Weights of a small mixture-of-experts language model, trained from scratch on English Wikipedia: a variant of Adam for the experts, 5196 steps.
Below are experts of layer 4 (counted from 0) of a mixture-of-experts language model. Rows are named router (the router's row for the expert), up (a neuron's input weights, with its number) and show model dimensions 384-511. Each number is 128 + 24 x the weight over its row's rms, rounded and kept within 0 to 255. Numbers have three digits each.
After each expert's rows: "mostly gets" lists some tokens that are sent to it at least half of the time. This comes from a sample of Wikipedia text that the model never trained on.

# expert 8
router:141170104119110120110108137120102125134156128093093154142095139095181113184096143175128140089139131175118102118144100131153131142126107148089085148120085123117123126118124103126118121120157155119144122128115121115127127145138123135215153144116160088122131176119128164133107136175181144102129146160103094120118099110087117162128134136141132085169124149154074111172147081126148102105113
up7:157110147182125154102108107125136108138154091152131149145111140090167142149131142175177091119101147159126136105120146151086117115126134125142087118153112130110106102093094148159122123117124132171127118113171128130100123125102119163100124148124090158137131111144117112152111105109140140096079143144167088101158110128063168127117129161135125122115125106123137097143153113181116178129095
up8:138121142111127125102105114086159146127107105152102121131113148136189070099101114124139120096137142139151130133152082135140136139171092156141115152117107124123101115149112124142087102157144136129119135101123148084131105088130111146111133148133122123137142155140145152184119124103129097173143157183137140123159153168092158144114141115158086106136117172140112130151103108115161119114114
up9:150123088084096092128073149131154133131100151158130148090113136148166156118115133167114145123167132146119146126152149151114090121127131134160111104162110148104174147136130108116163138144118117190137077126137163113135118151133138141140110125143155149121141094142156148096133148112149164085121094144084130141106126152147134123115156110107133121117142128115103118108086117135119153119138
up10:116147076121124126104175115108128111097144171146153155129137183146148109108118137160165117096163145137105082118149155121140139143142152121135115104130069175124110132136100106122139143133124170149139135172165131119128079119107121130104154151125157109172136129152092110139127079140128126129197139093135053130123130097158108151137144177109111131118110153120161161123145098121136143132125
up11:153089145145090143110108158143124132113155153155113156113079141138125144136109088144167123099116139149133146143128139158099091075140063133110117107108141116128133098099096126099109090173136119165122156147146064156169145118123093118137194177128142117112092117160181126126077142127126112111109182117092134140177140092130140148113095125145132087125128147113129158141163125127136068114155
up12:137107155138122118132155139092104132123152127114117098108108174101115128167125141142067118100143179151109139131149121132130137157158136134150122126127103124141128118152132109151110112157154146142125120137136081098142102117098150152130135160135117135119153136139078160098128126164111154155117126147124098115164147105096153144149142149138135133086126138138106123112135073126160093131088
up13:157109105090124146079106128130140132114110125135105153141154134075191115130151122167129091123122085128101148074138154109151074152129132158111122140131135166064136120106121094139142108120148126117158111107107094105166133139127135194137095182098154093135133108141103084157155126120151121111132143124049132128129144084122157196111129113147134145118129115146150143184132140136136126119109
mostly gets: "°", "″", " States", "′", " York", " William"

# expert 4
router:168135106154099092094133144158116166129142112077116140118113171085124110174112113144130118130153101161153096123160130111178105143134117151140119130113117096090118093114117092104163132171170096120118097126132118105125097154092143135146100191121138166173112120136163103118150108142136122125129129138089168133107142144082091160103145150155146090137149137165116140126117126109143120121129
up3:159156121139129134127130114127118142144093092163148115114135117128138132158113140119143130126096126164123110121089145100128110113129082135107161128138095123145161148158115098164151186146140111136126175114118124103135137131111132099140136141142138126109073178115105141152104104097128129103148100113119143104113135122146144122099130115117100134130091164094114131142177087089172118115118
up4:152132114154109121110135140163160157078126151133159137133146125123135087148125136125130109134180211129098138106135152136086113128131089110137115131077108166111128108103076145113116102141175134124100112133132161122136104196161135179136102138120140123131078111122151094156138145114114131150108150126125129091150133177130102192118178161133109130134146119121078142160096123143155125162129
up5:166137111122112142141163105101108105145109144131113150101141193112107137178092062137112130132100140143103115114142110136150159085131133161101128102192114120150100140107119087129133118143137125085156143089139099121095161154118099142148146144113130137117147146105126128125144131133102139125120123153146167127086126139112136127135130137106105095117110145177123088119132103102102113095109
up6:127177125093082128111141116159101099158071115146168149144083107122084149136128150113092126151092120164125106123121096080119102148110091144160116124136137129130121183099107108103156177136134150136155130123126126115157099104165126122133152115161154137069109123132111156098121152108128135099157128121151094140138123159123121144115120119121129105112143114112139138132113109150145118188123
up7:154088102094119109088146098144095114154141137137096126126116151137166153096118125117149124119114094124143122142106121109145111120184120165085129181083125123137147135113109126118163151126120088142142098137085084114108114125140112131118117142142128179142112134130174106114101071117111150090160132147092111128148138101138127139155132167205115071153131132121113123095126115095129159083106
up8:119144128091118116080126113137131150113080164161159114115137158137148072129106159126106118126132163138131132179073121123111077098124105148112144117103123105140126150136102129099093095157156127130140150114149153102101118144111113125126120154109114172148098174095113148128083193156097109145146125154092139121128140138095120136129118149128110125129147155104072146150124120186141134122144
up9:122149132166108183112099110105154117094103150130140138136073151170142123147109118147127114124148145113104145102149107161159117117119103094109078135132148156126140141115146155139117169092160093149128187145172105132163099098062102136166107126174095161101100150070117172128117123128069084148144108142130137142137142154149120094136111143104097120118117106150120114085149121160123179116143
mostly gets: "ation", " time", "ment", "ion", " season", " University"

# expert 10
router:134098144139112079132137130130111132108156128174132162130116122124136128126137137130106084107133152130139129096138106096163133145146105153167150147178118150096152099137114106105129107117150103128118128109107124134101108137156112097120128152155148137168119149142101138149150117134132109105130103141112145082135099139091116130162155130123100091136086153175111116142148086140101096100104
up3:156134134105174135135117138099125171117121103107117151121083095126147067152148107156149138149129122120111164120113116137120147144145116123162155123100125147150066121090136121105114171150125083163142098142117108153138089099112122122134133147107166110150175155154122132104093095160167119128149148107120126107129180115124119127157123152113172151126128149134091148077147156135124140087106
up4:135165106120127122133103150137149115078168146145123112092126102146191134085123149148139135125096155122188126121140098100102149171157137117109142173121130135171152157171163138121112151158137122137104112131192160151146111146102158136107165146123136136126106140146136142143127165139098121153143166130153116116134118092120113124113121117125169116131127170132091119138125086138127103101130
up5:135178109151109104163134101146144109113156139174154140109134142105130144109110120165156154151153151120133114136148129101118108172095182142128144113131138141142164174174094115145182146141141115156129098125135112115113149096130145138128103162177121099152147098097094205073141125160117155099113136159133118140128105127145093089147108147141129107147132148169142100130080105100169125134113
up6:142133143110154176112113129172150120118153106129132129123161134148112092204123141151145082161148120147109147125139120119142145143144129137181126129126133133135079085142153104160180124168144113130133078104147131125069139138146138143141052110110187150121110103145125137115112088181150129124123110158108113154089150078104108115097128104151143132159144154184087154096138104133114139142106
up7:145154162109132125140140129130130141105157145101143116083140109105159113136070133163131117143149122148131147141154138092114139158104122141152131161125151112101137159139112109177168097081158104129124107139083160122128055145083150170107125126117138128155103101139129168148116077108157112141132081143101097128119117145129141152135117159129139136134143121117149085114104150141136090109150
up8:171112120128115126076154145164118091098124141129109139123161145152145126175146128185133108136158060112127143161098160085123115120161128111140153134151150145133124144146130120118147093066119095131111097127108129095112128155126171147113128123129125132138146073137084177175138097108127141105135158189112116125088125147099147165107121166150133129119148166138129150110098117144132120124107
up9:100162126136124153131130105173104147111143132108113140135099127143111148146125157178127122179137154124108145118197179120110112070160164120160122138137134119136142135148096126167115140129118070127100117155159147145079080129120128125161139129117159126120086125126151135151107156175138127145147125137137112095123118129133088126129141159098120126150100145129162111134066156089146154148105
mostly gets: " for", " on", " of", " with", " had", " over"

# expert 11
router:146142137077080077128129096134143119139085116150137113127111143112121093131130091155093120140118153129115092140129098156126105166144091164119188102096112154175112089135112143103123128124150100126085128126112108083134110167122167142138145161110137156125164149111096126134091106154168149139131111122143099105113068133102142084152114129179111141127110123172121095140102113067125133121127
up7:158114102093123141120125141108160121136120086140127177135128090116161080153148098160102120095093151155117106145112148145129066129125146191115128147157102147117168112143112156176133136125144115131116089141137134091100157146145125186131086135104113167125135109170127146046150120144156155124101114114112152127124123137087147122109166151179148106142112133141090113153131103114133110131125
up8:183086089117127111103141136077127143083132121144187117167151106150127118139106109129153137109138162138113117135133097093166130141107137124135100129136126142126130140080129073096146156098123090103122118132117111145098124173120141164146155153131123121153128138124136160144111150164156116130155120145150120121128155101125134112131108140143190152134120159145115138158088114102144172184141
up9:147095137100113121112122111148122125163111127142120138138131139179118122140132134132144103104103125158136166118105110112123138142144105158151124094137111104129145122133125112102148106111114122086117121129093175107109167061112129133151126118164149135114100136098085149101099108107123128121139146170064134135129126095144129102104162095132100136112143146120101116112144120143139134102121
up10:136136104154118129052126135123145113106113087087116103100145084162123168172101149122090103081154113147147092117127130125129157145131124150134114121093104106155144111115089160130110089128160131132135112174145143135081156079155128098122123144119145199134135142117171088125157117111126121136128135152169120117102127128099112153162110110147085129145109118111100122186115148120107087158120
up11:138177119182083117111141099117123157136138153115158110120104129122172099111119144181115107131140154137103108143140120142109107110167129160151090168147149144140125118097125128165144128125151134140139161122120082103171077103131111128148137196113111116171128119162124192150102157119110118071184133148148104155167089115104102184131124128138152132110111143138137128164096108079176082133139
up12:127126116145126168102173127156119154174156087115124136169127119110088136132106138127150127108143155151176122070108133155121121121124122151143170165177150132160109087182142133167108123104120100119154090127157132133114134153101111110117117167087119130124122114136153145118167124107132177136158111093166123134111098163087124126187143138172125134111109088108122096146126117133102103130117
up13:124145124135151109137134185165143115126165137110151155118137144132058096185142121129162163148158096156141119153106113127123154134128111143125162141151137124091168109155125134152134123103172146174121115135127131109113135121137118100110124152178151120109152134121120081127151172123127118131107099131148126114137174117157091161117127108098130156140137144143088135162119127135122132062108
mostly gets: " also", " it", " which", " be", " he", " He"

# expert 1
router:174165122137102119113113132116156167121119152154130120117125168098138134139137106147166133151092110139160129107131117084159146128150119126107135170081094161149131137157081169143153098147191130143148106135136164116121095157089106129137118197117155131115123112111130107086122111172103117107103151169138136132113139137116146169112145125169142076191123131140080126119112101105094113118084
up20:145155138116100157093143104123116113168150097124128139100113159107120080114133116121133121087167131113107101157131119137128133188208133162120111119110065167134143097130110145121149138131108106158150143093169158102131115166099136145095143158108134094181127117146093142131111123104080130162100094138189155128172084109111135078127151139142097136135115115120098093065142121115108147109105
up21:109087136084092101159134161138115110100139124144157134153139126102207122105128117126121154158152129168092112085135122101098119156118127142172138098125147125123127126123116140083117127138109095138106147092096133097160143152140170139118101136165113149137150185184118113135085150095151117123166146136139120146186104137109098137168148111125131145141129118104172108127122146154146111128128
up22:153141150133080100160113138090142108109170119119118173108117115127152115136168163101110112148114139121101147099110194135122111120111149127120126195102078167114146153138111132151114128097126092144113181144138151089114117137156113170130145075138157077170153132116121081112141116140106106092126143115168101132113100156134148163159146115134155165104121115129150114147095112123158143126115
up23:147158135123122132144120153104125152100192101109131139108079148097115070155098151211143118099142118139121117121151083129147146126117141146148108139142124106123117113159110109086146116146118134136141148144168088137136145149143110120144146141111145142114135129132141136174126134128140170114115081125087101113143104110151143168098091123166116113173130127164128110097067128139150118098141
up24:117127115125108130122077140136139138126144095144121160116103119109157125122128137115156109134069145152086101146087102171148122167118094134096106142142117147124154123152092113143155134133091144097109094152171117117116089158120173120156127111136116138119090145119149113112120145092130099169091178110088127142089146089138158126170148107127126095097123113138121130097113146119151137166099
up25:124153187157147120126117121136182133106128107165164140105100122127161157145110125144144118124093101154127109151110070092179120122167146152141106097098132164120146139116111107140093106133136123117147151119112110087137109075148134129121158170137147122159114159137087162124148129074116109141099127140181077123136109087117123136138129119094144157087132150110140123112151111094169128143125
up26:134116120108135094120101139109134153153150163121100120137070126095187107146125164134134128140146162132179132124124124077205100130126112138106157115108130157078130134123144136112124134158117143119195164084130091164097142091086130137173107169160133129158135128129134151163147133132123134100095114089182153106117130147105095128114167152092139110105122121096137126111138118105165127121144
mostly gets: "S", "A", "M", "R", "T", "C"

# expert 5
router:089185129129091120133081145127139140147120136146147125128079133098163114135096110135119110121138136159143102145179082133137124148135075127121139134087092100123117107170137096124138128169137113157108093144164130085147111164126086116180143118106173182107110114127121116143121132151174147136103163144154120092104130151098102120116135105128128110209091119176105109116123106121141087108129
up3:127112118160125126125134115087130095144153148116166107164105108122165086142170120157167130089142131135114124093089110175156134099121129152116161125170149119137089092146152074106116148125138079087112092148098124125097118192141103093086110126109127152123148114140120130168126122133131132162130163102134153110118147157109157117111145143112136120174106180133153120146116147170116110159131
up4:164140145115119105118132158172141118140131121147081129116129139145101090114117151120108114174095112139115109149073161115142136123072131135161142151141124163124152116153145076125173157192119144124148143114145149135160141141132125131088130155146152115135117201165118111137104097160137159126126091124111109171137151155142115115086109156103125097050104133097099143148106152126093120153117
up5:105126098118118137107099144114123091116097123181092137111136116133140114153148146107106121079128154119112112154142151108153143137106115149200179079083110148138200125174134127072096130150139125107135126073115101093103153095131208149146118135164155096160159144126124139078147127135148136134117106171121133122082149134129142117146131118135098094121114158150138139114169117124135114145119
up6:129153099149114154125109123150131104143135124098143152126112099152165136109142140182172099162119150136107078096107154078127078128158116116123091122137175100095165135133159098120133105123116121089141154171142128116121126066111124146101179141138094091109115139129116175108170121139101110136145171126116057084105165131089141103152109109175143073153145114124101123134151139139137113125103
up7:111103144129138105133099165113130139147104149203108147145119132144165114166131132161102128137075149125113116137126134122090168140095098154169140116134127133099151127118127152111132133161157118106133169115131124122112144088080107156111140136123138125154129178081115111142130106120094107150102133135178088119141108090142132141137113145105132165141103145144144094099139125118162129148131
up8:172140096153102132131102129067148086122096133104147111119071136109154130140132174108124122133115133168143139088140126146113111157128141155158110133149167135131101133102124099100102170097137088120134103123171129129099090181111091149174115164088118132161099107143127080117116148125139165085163136117148106098106112151109134121112091145189145130151121116164136131139152130142115149076103
up9:152120155110137123104132095149131136157127124093091164128058154096147101113102160148126135149107090116110101122174187105160155149128121115113132120153074095135126101118093085072136110123121173062125114154106156097124148094143155103185144124112144156125115104102086176179143076143095072125122132106133129135149155129118168142122135177120074150193126165085168092125088155172135119133142
mostly gets: "u", " John", "ka", "ah", "ja", " William"